From a checkpoint of a small mixture-of-experts model trained on Wikipedia.
Size: 8 layers, width 512, vocabulary 21985, 133M parameters.
Training: a variant of Muon for the experts, 1957M tokens, 7466 steps.
Below are experts of layer 3 (counted from 0) of a mixture-of-experts language model. Rows are named router (the router's row for the expert), down (a neuron's output weights, with its number) and show model dimensions 128-255. Each number is 200 + 40 x the weight over its row's rms, rounded and kept within 0 to 999.
Before each expert's rows: a language model's description of what the expert responds to. This comes from a sample of Wikipedia text that the model never trained on.

# expert 34
What it handles: Prepositions and row starts. Prepositions like from, on, in, through, between in prose, and the pipe opening a new row in election tables.
router,218,180,165,173,266,160,177,181,119,118,188,190,159,209,197,157,227,239,170,237,253,236,219,173,251,245,145,181,151,230,214,194,207,205,165,189,181,225,207,187,175,185,180,181,223,259,223,160,281,242,236,183,120,175,221,159,185,190,243,239,226,288,209,197,259,287,222,182,189,230,140,176,104,205,267,237,236,190,161,221,221,184,159,208,192,159,258,119,179,171,237,242,229,189,161,187,222,192,132,296,157,173,259,240,200,192,198,222,218,150,207,181,216,201,188,233,198,214,236,185,186,180,275,247,156,290,172,161
down0,195,184,181,207,267,232,256,184,217,253,119,233,184,242,186,274,160,209,249,232,198,198,213,231,281,170,174,213,180,127,254,180,175,134,181,218,196,220,173,151,189,218,241,174,149,149,222,223,263,168,250,187,202,263,247,118,220,170,183,191,88,210,187,199,190,163,205,220,174,177,250,125,180,179,213,162,194,256,251,259,193,250,97,282,165,218,231,207,180,237,214,189,250,248,188,195,257,152,175,228,192,251,251,280,276,234,214,203,213,164,193,144,255,159,245,127,193,224,283,202,177,243,187,201,165,172,208,206
down1,144,201,179,215,178,270,213,158,164,199,236,225,204,193,145,246,186,195,231,200,279,172,173,149,178,233,171,180,171,232,200,218,218,243,176,179,171,241,206,182,208,128,228,261,195,224,280,159,248,174,269,180,181,256,194,230,145,146,237,237,291,222,220,182,169,177,214,191,200,183,191,155,165,139,143,254,162,139,174,216,177,165,117,231,185,149,239,133,221,200,217,131,221,200,205,208,169,172,230,201,207,229,244,230,134,207,190,183,184,134,214,165,161,190,200,219,186,189,235,242,195,198,300,199,234,210,93,189
down2,205,229,228,171,215,197,141,270,302,162,163,163,242,163,197,121,226,256,235,201,211,201,316,174,288,217,269,157,175,198,296,228,223,161,200,170,248,202,223,171,175,256,223,205,170,236,240,229,103,194,156,226,190,234,154,248,198,176,200,143,146,164,210,203,137,223,116,169,237,212,298,140,152,123,162,306,162,223,236,165,129,158,180,215,155,159,147,187,222,276,183,236,228,178,198,172,205,214,235,240,166,226,177,231,166,148,249,210,206,193,265,179,199,154,243,200,211,195,228,248,219,268,297,280,262,152,187,238
down3,165,189,175,177,212,142,152,241,190,226,198,244,200,183,172,168,186,173,249,209,138,219,274,207,211,175,170,207,245,133,156,219,225,232,260,305,124,210,204,147,250,250,217,201,242,201,130,120,177,247,211,241,164,209,243,245,257,230,168,225,229,170,168,247,122,217,233,270,287,133,114,182,200,173,176,135,195,181,207,181,175,202,167,229,214,259,273,221,166,177,251,211,249,185,213,205,189,209,196,212,187,210,219,198,194,146,151,202,201,168,232,222,184,174,203,246,210,189,160,254,264,167,230,174,189,98,201,138
down4,183,197,228,233,235,202,184,153,141,231,245,185,280,227,165,217,168,181,162,180,128,160,257,204,182,271,193,183,209,156,145,160,229,164,192,138,166,128,192,234,220,184,262,182,205,191,115,210,223,182,223,253,223,109,220,190,178,176,241,234,144,224,190,151,139,243,132,140,175,119,126,158,184,148,231,189,187,166,223,187,151,179,256,242,197,265,265,182,208,180,158,163,201,218,198,232,254,211,214,258,237,148,144,222,224,214,271,165,244,198,195,244,153,213,220,232,183,156,177,209,163,209,237,177,149,192,167,164
down5,183,166,264,189,280,235,160,185,294,233,184,227,229,174,250,173,191,193,115,150,166,211,201,184,227,194,140,237,232,229,189,262,156,169,267,271,152,171,139,244,186,272,165,136,170,133,283,175,165,232,233,233,187,231,215,174,163,191,216,146,231,204,224,214,172,248,201,281,288,255,175,196,153,192,158,162,179,285,286,150,228,146,153,229,190,171,203,178,171,209,162,153,225,198,208,205,244,202,145,204,202,223,154,237,183,245,230,204,219,209,144,209,200,194,178,146,194,189,184,158,132,223,168,159,177,117,200,227
down6,195,184,336,155,214,193,265,178,236,206,293,202,189,178,197,194,131,273,143,116,173,267,150,157,198,271,190,226,183,291,106,179,141,183,228,80,182,174,175,232,164,213,182,197,173,209,201,181,166,175,205,208,221,152,202,188,182,237,183,241,174,201,314,123,161,240,210,192,156,184,142,164,221,242,168,247,182,259,254,254,219,171,274,188,190,211,193,216,225,129,166,228,181,236,208,180,180,175,263,206,138,149,208,172,226,216,251,159,280,236,220,196,194,111,187,126,160,252,286,221,241,169,192,163,176,151,233,201
down7,174,179,183,195,255,171,274,199,195,203,196,321,222,238,201,193,177,182,228,223,197,255,195,199,148,179,161,193,162,198,131,224,228,169,291,280,241,247,93,187,175,199,111,194,228,200,111,226,181,231,228,212,248,197,262,228,275,159,226,213,210,197,172,214,224,138,168,179,185,143,182,210,288,160,160,206,204,129,210,176,214,202,107,215,225,255,191,147,229,171,268,217,187,262,213,225,237,235,234,171,191,189,202,205,227,239,214,256,249,182,180,191,206,232,218,236,178,162,203,218,230,183,231,215,206,220,141,184
down8,191,211,149,206,216,262,219,177,234,203,178,157,207,199,199,221,128,142,158,201,178,216,234,208,234,201,155,170,212,194,191,178,212,205,197,204,182,208,95,216,210,160,195,180,187,165,222,260,224,204,218,215,218,218,284,199,193,265,225,143,245,219,120,180,220,201,256,194,227,260,193,188,219,184,196,141,178,190,179,157,185,223,183,220,177,202,205,170,193,231,111,227,183,269,185,224,283,136,203,294,193,230,261,157,154,171,212,212,220,240,263,171,189,156,230,145,211,152,183,221,187,207,262,253,216,269,130,193
down9,263,192,180,131,156,118,191,284,124,189,156,238,215,173,200,187,212,198,225,155,185,270,276,262,198,104,239,224,237,176,228,157,220,213,195,178,185,209,204,138,173,252,243,212,174,216,130,152,227,265,98,210,222,206,176,211,161,228,172,222,249,173,96,215,196,160,221,192,205,175,237,127,237,165,165,233,150,209,215,164,174,206,238,206,157,236,121,129,203,139,152,161,138,226,202,147,177,151,225,149,283,140,261,154,205,232,135,170,190,232,200,230,243,215,148,222,207,125,187,193,185,209,213,225,253,239,185,212
down10,201,198,193,212,199,250,232,214,157,227,204,101,249,188,153,238,197,170,224,228,229,226,126,203,201,210,182,234,203,181,125,157,274,159,199,255,202,210,189,173,173,255,152,243,228,217,194,185,208,227,180,137,215,195,197,122,231,261,192,161,202,193,220,221,158,240,179,146,195,195,153,234,268,116,248,203,205,143,173,182,206,203,207,160,182,175,216,196,153,254,175,177,242,218,216,243,236,243,197,220,178,227,179,198,178,219,143,232,297,189,218,240,236,162,203,182,266,103,213,202,214,116,217,196,184,199,199,196
down11,205,252,192,216,212,191,224,179,155,156,252,250,209,191,134,174,161,189,158,210,150,175,218,103,152,263,202,115,188,201,243,194,213,207,170,162,240,237,206,208,152,182,187,204,240,198,190,222,268,154,162,241,231,208,228,214,231,203,213,267,163,162,159,137,228,243,210,199,259,193,187,157,124,215,220,136,119,213,240,213,220,284,214,200,199,159,138,239,95,188,208,255,205,181,186,164,224,247,246,229,240,211,264,227,266,196,209,250,222,149,288,156,248,155,170,194,162,177,234,220,147,175,199,236,218,195,209,203
down12,235,231,219,206,169,206,221,144,191,236,269,163,166,237,201,233,154,117,237,262,244,172,150,220,205,181,140,176,188,215,186,247,178,137,215,134,181,207,200,299,169,193,165,229,169,271,193,234,181,294,195,210,194,164,251,194,254,161,214,241,129,121,193,174,247,198,152,132,181,171,188,218,161,218,224,238,162,212,256,189,166,157,256,177,145,200,254,177,227,157,226,229,154,179,228,182,160,202,192,245,216,229,223,161,219,217,222,272,124,211,240,256,253,143,163,218,184,162,193,236,160,164,241,167,172,122,242,237
down13,198,246,270,199,204,181,108,204,213,190,176,168,209,155,298,185,176,168,201,197,228,216,187,151,171,217,207,146,206,161,229,217,252,275,144,225,187,220,229,253,180,192,209,223,182,156,231,159,269,230,235,208,154,195,201,209,113,93,285,294,254,185,218,261,229,153,240,257,217,252,190,141,183,224,153,196,213,204,188,288,100,162,205,143,206,191,140,204,200,189,183,210,155,238,233,192,244,228,203,177,245,242,248,242,175,229,181,208,267,212,152,240,179,236,269,228,180,121,208,235,186,199,209,232,219,179,193,269
down14,267,133,226,195,167,160,171,198,257,192,209,199,142,240,211,207,241,171,165,203,274,164,167,208,226,149,141,245,244,201,246,181,191,258,224,245,125,165,201,269,140,267,225,191,196,176,254,267,229,243,223,193,184,240,218,284,236,190,179,166,175,177,202,188,201,192,174,165,248,116,220,157,234,224,213,192,214,206,204,195,141,224,205,205,274,183,216,228,239,279,161,142,179,223,227,175,216,205,174,151,192,130,231,219,190,152,146,124,148,118,196,231,142,181,201,203,130,162,133,218,213,59,198,200,232,154,229,215
down15,250,132,200,230,185,231,145,118,178,201,278,187,197,192,243,217,199,207,252,178,227,192,207,214,155,165,55,273,245,205,190,125,187,194,184,217,187,170,191,211,222,162,273,225,212,247,240,190,214,182,242,179,207,155,177,157,283,156,218,233,162,243,197,204,230,218,199,231,155,210,252,195,229,207,98,240,192,218,180,213,211,212,228,229,230,283,214,238,242,182,251,266,148,240,195,179,275,148,245,171,133,265,157,213,170,174,216,249,268,261,208,205,198,257,235,251,166,200,147,155,197,130,242,282,206,192,170,235
down16,233,185,154,268,297,192,251,104,180,116,191,172,200,176,234,150,104,172,182,148,177,160,228,156,137,204,218,209,150,206,142,204,177,253,243,195,154,247,208,150,102,171,238,214,238,210,210,146,173,274,282,219,207,162,207,261,189,196,204,222,224,208,173,174,180,157,215,176,197,193,158,172,194,270,177,200,194,195,205,262,157,163,227,197,202,169,266,150,207,179,210,228,198,123,269,250,236,257,141,208,156,229,181,168,267,238,161,266,112,247,276,215,234,131,165,203,126,279,134,211,173,167,170,210,244,161,273,254

# expert 9
What it handles: Locative prepositions. Prepositions in and of, plus at, during, within, near, in place names and phrases like Kingdom of Hungary, in the United States.
router,219,210,157,169,199,132,201,172,238,207,163,197,203,212,180,180,165,354,189,204,223,139,141,212,186,160,150,202,216,234,188,217,161,132,167,200,159,177,222,173,230,147,140,126,186,215,198,155,185,159,193,201,146,170,176,188,244,251,209,99,177,230,177,239,211,209,177,163,167,237,237,212,202,203,216,213,170,201,225,204,283,205,171,150,224,180,234,164,110,217,277,208,207,251,181,204,225,186,170,237,191,204,216,169,237,241,206,231,241,148,268,129,164,185,168,194,208,172,225,201,237,255,168,235,195,228,191,124
down0,216,161,245,221,190,152,188,176,142,198,253,153,244,195,195,193,172,170,169,245,230,236,158,230,256,149,232,281,326,122,233,198,202,215,176,162,216,175,189,213,119,172,220,209,263,223,152,224,207,248,192,132,193,148,224,245,239,136,239,212,250,215,270,176,146,269,105,210,199,164,276,223,254,206,217,254,164,171,235,219,191,206,253,182,213,194,232,305,220,175,238,154,158,184,228,273,203,189,203,102,144,249,212,181,182,254,204,237,240,225,251,180,219,183,170,202,179,245,240,101,172,141,154,250,205,175,185,165
down1,233,299,202,192,170,225,228,130,136,206,290,166,148,192,183,150,180,273,276,258,198,210,165,130,153,137,277,206,263,120,233,162,184,193,255,140,162,209,127,102,156,106,175,201,200,150,170,179,224,253,239,184,241,157,221,199,210,224,306,147,190,222,160,217,181,175,188,124,245,181,169,155,283,181,190,190,233,160,193,210,288,140,208,241,213,171,206,280,168,215,199,212,212,201,181,232,238,174,199,118,187,231,220,217,168,263,232,126,263,237,149,236,218,215,201,190,159,172,242,226,152,185,184,185,283,260,193,194
down2,250,269,249,200,221,172,210,160,117,202,194,149,262,200,225,189,214,197,187,199,193,233,133,163,195,203,207,237,266,172,245,195,212,211,220,207,283,139,149,221,220,242,255,178,170,225,229,223,94,252,128,195,205,227,163,199,207,182,350,194,209,274,229,281,187,185,143,206,149,220,139,217,213,251,205,133,255,188,207,201,181,107,245,204,194,193,186,238,135,239,218,210,204,232,183,221,215,150,307,218,172,210,227,167,134,225,189,182,207,255,204,200,210,132,200,115,219,225,195,169,126,231,165,212,190,206,199,271
down3,229,229,255,178,317,194,230,131,172,196,215,269,259,277,192,229,252,171,146,172,161,287,180,211,176,214,211,280,171,180,210,191,163,224,218,209,215,242,187,275,226,159,184,199,220,172,158,204,157,197,203,198,161,247,214,189,238,150,234,244,211,237,256,226,278,209,163,114,212,196,182,197,215,186,226,215,201,164,162,108,162,220,172,189,172,150,132,189,220,211,171,198,220,156,171,184,237,209,225,160,215,196,262,203,247,240,215,166,197,152,148,117,187,260,183,207,284,158,150,155,267,232,206,246,250,221,144,187
down4,229,189,110,177,184,199,165,229,233,220,237,201,179,227,145,220,216,131,162,92,195,164,236,213,225,179,253,238,151,166,117,164,135,201,198,141,185,164,191,195,186,221,112,179,232,239,224,251,189,228,201,200,253,234,132,283,214,236,170,255,231,238,332,235,196,163,205,233,191,156,198,172,193,231,242,191,203,161,154,231,205,167,164,161,143,242,190,204,215,175,165,229,170,294,225,119,255,172,200,174,178,203,196,205,289,172,168,180,191,169,189,196,233,155,181,246,112,168,183,188,172,199,227,149,187,182,238,170
down5,191,228,164,222,196,195,279,140,130,149,256,151,252,150,174,161,229,180,216,232,104,239,170,192,216,207,182,191,134,284,214,194,134,154,177,168,149,196,154,201,154,233,178,178,216,195,212,204,156,192,222,269,158,189,162,200,195,154,199,123,207,170,322,184,229,168,147,194,147,192,160,229,160,204,146,230,203,154,194,262,149,247,216,200,175,178,198,240,242,222,121,200,203,208,224,229,175,89,204,177,197,172,182,220,277,205,213,194,255,145,281,239,105,213,256,149,220,175,307,209,190,187,208,205,178,215,224,128
down6,188,247,141,144,161,207,150,195,256,133,231,242,197,216,261,225,211,113,192,205,178,170,144,195,162,250,257,180,195,204,266,214,169,137,152,181,205,115,250,224,242,185,171,245,164,274,163,223,177,187,246,234,185,176,210,177,184,171,234,168,214,162,274,224,269,162,115,199,197,136,189,150,188,184,151,247,165,165,159,210,196,205,182,156,141,188,226,236,221,183,169,225,265,204,216,105,236,267,127,177,200,292,201,191,216,153,233,216,248,138,224,141,246,241,159,270,169,224,167,206,161,170,182,209,263,206,206,217
down7,238,243,285,145,190,238,183,178,150,254,211,147,182,98,241,190,215,169,193,251,232,244,233,207,170,217,220,190,249,113,260,125,193,259,156,193,169,180,183,180,159,228,185,192,131,214,209,243,263,172,224,206,151,217,158,240,202,294,203,175,241,177,239,196,180,180,208,236,206,191,131,248,214,246,182,263,266,175,161,186,178,167,232,277,176,188,185,216,144,203,164,251,104,233,251,307,202,185,183,131,183,200,238,211,196,214,276,130,205,180,160,212,195,257,183,246,229,187,187,239,162,127,197,245,259,234,238,199
down8,262,184,174,120,294,179,169,214,176,225,269,172,180,191,243,252,192,239,229,204,167,166,147,178,195,177,194,170,219,197,236,213,103,209,125,184,199,195,222,223,151,261,238,192,140,199,193,169,175,228,204,193,132,175,215,186,186,180,209,162,165,166,162,187,186,279,236,160,122,166,249,230,251,172,185,174,208,170,215,225,170,267,203,199,198,229,143,153,120,172,210,206,285,168,206,171,150,172,168,246,274,168,154,208,172,172,192,181,231,171,227,188,195,248,222,271,119,154,190,162,159,148,127,187,138,219,227,161
down9,182,232,167,228,271,225,206,225,220,201,218,198,170,220,179,242,244,214,151,186,140,195,196,258,143,163,213,137,205,196,145,204,174,221,176,181,200,175,246,222,220,184,226,234,140,215,201,229,232,133,196,199,171,137,179,158,159,191,198,197,201,221,216,231,131,195,148,191,250,166,181,165,197,225,194,220,197,276,216,219,263,178,217,251,153,275,196,165,178,209,204,187,203,193,207,210,180,192,182,214,151,196,160,136,192,171,172,255,147,207,255,175,188,207,163,176,128,268,171,184,202,124,164,256,270,208,127,212
down10,213,214,254,171,245,259,266,197,174,227,277,186,234,165,196,201,170,132,188,234,203,214,221,214,275,194,215,220,194,181,215,215,157,249,172,233,142,238,186,273,188,241,219,240,169,112,160,283,200,188,255,209,200,196,230,201,256,204,187,204,279,141,174,228,237,178,210,133,185,179,246,172,221,127,176,130,195,207,239,277,214,161,224,200,186,155,171,231,244,163,163,192,211,162,187,171,181,224,191,172,223,162,165,184,197,126,207,174,213,190,226,190,163,127,174,201,208,208,175,233,252,183,195,210,186,222,116,208
down11,208,189,208,189,187,208,235,225,279,133,191,203,176,239,182,215,254,192,160,204,240,229,201,163,202,85,182,176,160,223,233,257,164,265,261,233,233,230,167,246,219,198,153,192,164,212,209,208,140,182,206,251,219,204,187,210,177,208,246,187,166,197,211,196,233,272,176,147,249,104,189,224,168,206,238,298,183,196,231,172,191,263,222,178,312,149,206,212,236,183,195,166,181,180,165,214,282,215,198,224,174,228,144,251,175,140,220,252,231,180,147,207,153,274,172,139,189,191,224,218,160,233,187,250,219,185,207,196
down12,168,248,200,235,242,184,255,162,204,226,147,234,130,178,257,203,205,181,203,158,204,255,204,246,186,179,209,290,210,198,237,239,263,266,248,288,149,139,194,144,222,227,177,209,175,179,211,253,120,214,250,263,142,184,268,199,182,187,202,237,244,168,201,259,183,185,185,196,220,191,176,216,207,172,174,154,145,174,205,279,281,163,170,183,164,248,244,248,201,255,251,166,202,233,204,232,263,130,198,231,156,141,239,177,240,171,203,228,149,185,167,179,196,207,195,182,226,166,237,191,139,182,188,156,156,236,168,117
down13,280,114,196,301,220,167,266,294,181,201,242,161,243,190,162,215,248,216,240,246,234,299,199,212,249,252,239,215,204,177,147,176,152,190,131,240,199,130,150,157,229,184,204,161,191,112,210,139,173,143,195,189,193,169,209,144,158,169,213,164,217,195,182,178,192,174,227,176,239,144,149,272,221,191,241,203,222,217,195,226,255,199,212,175,240,149,153,248,268,134,203,222,149,171,149,187,221,217,265,205,174,191,242,163,167,164,196,255,156,280,243,164,182,188,204,192,173,249,211,134,222,207,207,219,278,204,229,195
down14,138,202,165,194,203,235,197,186,146,248,226,243,153,266,171,172,175,231,178,101,170,233,187,235,156,206,188,248,222,163,170,133,247,212,252,259,226,160,272,189,218,175,209,215,180,171,246,287,179,138,203,212,200,176,191,212,184,190,213,171,186,170,173,211,118,161,185,153,204,220,168,212,193,183,185,198,135,219,230,244,149,188,255,188,262,208,261,176,145,274,253,160,213,197,228,191,204,274,180,256,168,211,198,194,188,252,219,166,236,166,99,184,186,209,246,239,158,187,249,156,162,164,189,189,177,170,254,166
down15,244,168,268,122,236,182,171,181,226,203,240,168,240,164,182,210,172,256,128,216,195,225,166,129,237,186,221,258,189,221,265,163,153,187,205,145,240,207,192,162,206,207,192,139,253,161,218,215,217,199,277,277,197,180,171,287,175,221,252,224,225,227,152,139,168,195,194,221,138,153,213,229,267,211,234,134,295,197,165,164,235,194,184,192,151,252,227,254,253,195,182,196,252,208,197,134,230,127,205,196,201,164,202,302,157,212,206,204,234,187,192,218,220,220,180,183,222,192,153,205,212,219,209,173,182,201,129,240
down16,235,194,233,253,197,240,198,207,241,110,176,156,248,139,195,175,162,147,229,221,215,227,190,244,218,184,169,234,193,157,170,179,200,187,153,166,226,199,212,209,218,220,254,174,213,171,220,243,173,202,223,232,249,157,144,214,206,194,167,197,242,179,170,162,251,110,160,149,253,178,153,244,259,211,239,180,139,198,172,221,214,230,177,166,234,274,223,279,174,211,246,203,222,280,177,236,210,178,232,279,236,229,169,212,202,195,280,174,172,193,154,158,227,160,233,174,186,193,212,175,103,126,190,229,242,179,211,241

# expert 11
What it handles: Prepositions and verb tails. Prepositions opening a phrase such as under, after, during, in, by, into and to after due or owing; also verb endings like redu-ce.
router,147,253,247,194,194,166,204,165,187,153,205,182,148,229,133,153,135,194,153,204,243,163,154,166,147,246,221,202,118,227,197,133,270,199,180,193,176,155,168,223,170,147,198,203,153,251,174,191,188,188,213,122,134,188,223,282,239,178,164,246,277,223,155,262,245,241,183,215,198,212,189,150,146,223,207,238,219,126,214,245,198,213,292,197,225,145,222,215,213,150,205,225,215,224,224,243,294,188,156,147,176,232,234,200,247,234,263,227,238,253,216,147,266,264,138,220,153,187,173,236,232,266,199,258,203,180,219,135
down1,205,192,134,240,102,166,234,139,176,227,192,194,217,223,137,180,171,193,276,205,209,186,178,204,227,228,253,159,129,263,215,184,238,264,204,131,225,173,218,195,161,173,208,233,151,84,232,211,173,221,136,172,196,234,203,225,242,148,192,161,198,256,187,119,238,208,213,173,197,160,224,155,154,234,160,162,189,260,197,183,192,200,206,153,188,164,120,197,237,197,146,221,266,151,210,194,181,227,213,162,207,127,281,145,151,169,195,155,172,150,253,199,253,302,288,223,227,225,190,124,286,158,143,220,134,233,224,182
down2,249,156,184,224,208,150,235,242,217,184,256,209,207,196,212,147,140,151,157,167,251,197,252,197,259,223,250,198,230,194,183,210,215,213,185,177,240,267,149,231,179,188,234,220,209,199,177,211,157,261,195,141,173,165,191,208,158,235,244,249,201,252,186,234,273,206,153,251,213,210,199,266,212,178,158,117,149,128,222,229,179,148,176,146,192,174,223,197,199,212,221,181,239,207,175,201,196,245,160,219,227,262,229,275,181,243,158,230,134,145,304,261,167,193,217,143,274,237,265,244,231,228,211,229,172,155,185,191
down3,160,198,159,145,164,260,230,188,234,209,205,197,157,233,189,193,174,214,167,178,166,260,234,183,218,242,173,215,227,207,234,231,108,206,212,220,240,176,119,172,178,282,237,297,302,249,212,227,166,191,247,186,220,205,203,180,146,240,223,274,223,208,220,193,207,172,200,225,150,279,197,141,233,204,150,202,175,169,232,272,190,201,181,142,206,215,212,205,227,265,104,148,198,248,234,204,196,206,205,188,202,251,158,208,214,210,127,170,192,106,148,187,209,156,200,237,188,185,215,204,218,247,173,240,208,284,210,221
down4,169,225,150,158,232,152,193,252,239,267,213,270,245,233,228,165,236,188,179,216,224,234,192,134,153,260,277,240,205,215,191,125,221,125,181,203,188,169,205,187,233,162,248,187,177,201,157,196,183,172,150,175,291,264,200,158,185,224,209,192,211,200,202,210,187,192,236,213,176,164,248,210,204,198,204,249,252,218,190,199,190,153,148,153,172,186,161,184,199,275,144,184,184,256,189,174,162,174,201,190,136,207,267,226,237,181,147,162,184,210,192,161,190,152,242,189,235,128,228,179,323,256,154,248,213,192,222,135
down5,154,195,168,208,207,193,145,218,162,170,211,147,178,206,197,158,159,269,230,160,268,263,178,216,221,147,252,115,218,225,209,211,204,282,182,111,172,208,292,139,233,221,247,203,201,176,250,156,131,156,212,192,246,169,237,192,213,190,251,189,190,170,174,131,183,160,251,171,185,197,154,210,198,189,178,170,183,162,192,116,276,239,235,241,215,190,193,191,155,147,256,226,124,175,240,177,213,173,94,130,172,193,189,213,144,189,215,219,216,194,173,198,170,286,253,210,208,155,176,218,144,192,221,181,294,222,198,149
down6,88,210,188,209,143,122,200,218,185,206,267,196,164,169,258,257,260,241,256,222,164,226,247,228,152,89,290,150,204,242,216,228,144,231,131,156,210,170,178,176,161,195,209,181,244,233,245,175,174,174,113,205,267,236,160,201,191,202,217,206,205,237,207,201,171,163,354,159,243,227,170,173,197,209,195,207,287,147,215,202,200,235,140,207,236,285,199,171,225,195,195,95,194,156,197,242,193,178,169,197,217,205,221,191,233,293,166,206,165,211,169,174,204,251,238,163,193,157,251,171,242,193,232,211,130,269,162,156
down7,260,175,226,153,179,178,167,182,135,199,204,221,305,221,195,195,169,217,127,197,142,225,208,242,158,209,211,144,224,146,239,195,196,206,229,168,195,170,177,189,275,168,157,132,202,212,219,211,196,173,200,237,253,199,211,185,151,251,201,187,201,177,248,210,154,167,165,168,237,200,151,193,174,204,199,272,244,182,153,195,220,142,224,223,252,166,164,170,275,220,148,243,195,167,238,249,239,201,158,234,161,160,178,176,234,253,165,208,202,161,204,262,234,320,187,187,140,222,226,268,162,176,136,265,259,137,246,126
down8,210,202,112,236,195,203,183,197,132,215,237,262,140,181,223,264,168,218,174,148,205,221,238,199,206,211,174,208,129,215,202,175,249,177,153,256,215,125,250,223,227,217,134,150,153,219,189,177,244,199,132,208,197,244,175,172,240,235,134,195,263,166,163,187,243,200,224,219,159,122,258,203,212,177,280,226,198,217,226,143,215,217,146,213,198,176,176,243,210,144,200,165,230,184,179,93,228,244,214,237,204,138,199,208,203,249,186,224,240,260,222,204,222,152,237,222,231,261,243,211,189,267,189,215,191,152,224,319
down9,111,210,235,178,182,182,245,273,214,169,216,125,200,171,163,221,163,180,216,247,201,205,152,203,216,145,166,228,199,199,261,213,168,224,190,164,144,184,251,197,194,204,190,284,183,240,266,257,223,155,116,167,177,262,174,182,168,183,204,219,139,166,122,163,141,120,201,197,199,223,222,140,240,205,157,116,247,289,227,221,203,222,203,190,174,129,189,207,194,199,216,182,235,152,234,166,116,192,270,200,248,178,157,213,192,226,219,207,263,213,235,241,243,220,223,166,171,154,211,169,186,224,116,166,246,170,252,173
down10,215,223,174,148,203,127,225,190,151,164,203,190,264,255,235,143,182,144,182,140,219,184,215,222,253,184,165,232,223,182,127,164,177,219,205,192,235,237,109,145,238,171,208,158,224,230,193,161,192,211,173,165,235,120,182,235,184,196,199,192,208,220,259,146,153,148,175,179,256,195,280,215,155,201,176,272,207,188,194,201,188,199,268,233,165,124,242,178,216,169,202,282,254,167,242,143,261,206,236,214,182,178,124,219,153,232,204,236,257,220,269,159,158,187,218,253,164,220,194,216,227,173,182,236,180,246,214,143
down11,141,150,166,190,105,126,238,255,226,223,139,182,159,192,179,228,201,140,187,135,223,211,222,256,173,210,141,203,289,193,156,223,227,215,107,189,166,187,234,143,231,172,150,257,220,136,201,199,241,214,156,166,184,206,180,168,198,217,151,242,184,285,214,169,155,143,222,262,196,186,197,172,225,189,162,217,231,256,87,199,100,240,214,226,222,201,188,148,218,308,210,231,210,218,289,205,238,191,157,220,241,206,89,232,202,205,232,221,176,189,254,187,135,184,202,226,201,169,212,204,133,143,199,212,218,225,169,168
down12,206,183,210,254,194,199,199,223,177,270,228,204,279,184,194,191,225,214,241,199,164,208,214,208,157,234,185,252,254,180,220,223,134,268,188,186,229,250,195,220,240,207,189,308,258,223,166,124,174,251,173,243,173,240,215,235,121,184,232,159,207,170,240,261,221,174,169,177,224,199,227,160,193,178,251,148,195,282,144,216,164,205,197,199,156,210,221,200,221,218,161,228,183,123,221,232,213,187,190,227,212,262,192,131,167,238,202,201,175,223,166,177,233,132,206,180,175,196,209,157,237,232,290,167,233,175,147,189
down13,225,191,200,174,165,212,222,206,252,192,165,119,255,279,202,197,190,249,185,242,190,236,213,171,212,200,183,215,174,186,192,225,231,248,226,281,162,185,204,235,218,171,216,139,147,195,195,226,195,250,256,195,188,111,160,228,173,212,242,242,155,267,236,116,189,198,135,242,158,200,176,262,247,240,177,118,198,186,210,173,229,285,184,224,190,198,235,230,191,218,211,235,169,190,187,237,166,226,242,170,223,165,252,211,198,214,207,237,230,171,199,109,160,243,231,183,255,257,239,200,149,181,202,168,237,233,254,251
down14,160,173,211,218,253,193,217,245,218,251,207,200,220,228,170,207,262,220,126,302,182,255,191,199,206,174,201,208,256,134,183,152,251,160,241,219,129,245,200,149,146,155,197,129,204,205,159,208,151,227,200,188,186,210,255,179,251,183,214,126,204,198,160,228,266,225,179,185,255,191,220,205,197,192,163,223,172,222,154,259,149,270,253,199,268,271,171,247,183,154,227,252,156,143,176,206,270,194,172,214,198,211,185,242,213,227,203,200,229,220,226,239,280,214,168,228,200,139,221,185,155,199,155,272,207,162,159,140
down15,230,191,168,199,209,140,148,264,249,138,202,248,202,189,232,189,167,193,139,290,195,228,202,261,141,185,173,227,235,223,225,247,238,317,248,149,174,219,160,184,238,184,200,202,173,210,217,237,221,239,223,262,249,213,255,207,213,177,196,124,224,176,207,229,177,183,227,169,197,144,235,224,216,166,155,186,181,163,159,245,227,137,201,231,217,214,251,184,248,174,254,233,187,247,228,212,190,176,160,196,152,199,192,258,133,134,238,199,176,254,175,149,182,143,233,274,236,177,245,247,177,128,142,153,190,205,206,225
down16,189,207,214,208,272,167,175,203,175,193,254,244,100,180,230,208,141,233,226,196,204,256,123,173,197,165,225,148,230,229,203,178,175,194,186,164,175,227,197,246,210,267,180,243,220,251,198,221,172,223,171,219,116,139,178,226,146,215,175,265,181,249,176,151,135,201,178,354,205,182,200,240,194,331,203,284,212,205,279,155,178,188,281,187,299,230,229,226,191,182,168,206,183,207,189,197,222,260,247,218,252,229,133,245,186,191,204,230,183,159,271,155,226,217,202,209,200,203,160,186,144,148,194,169,244,283,217,246
down17,201,243,216,206,231,231,244,147,215,134,190,184,240,231,226,218,191,185,210,226,203,142,209,184,212,263,173,160,237,207,152,221,207,243,235,203,219,232,209,204,157,200,223,229,230,184,227,235,189,168,221,163,267,163,235,146,243,215,138,188,222,142,224,218,216,194,146,228,159,208,242,152,151,135,199,221,182,142,177,147,186,228,192,157,186,275,228,211,175,216,218,141,220,185,239,206,259,240,189,238,248,237,229,193,167,192,225,231,233,192,231,222,216,115,173,228,239,219,181,199,215,187,195,197,187,164,171,229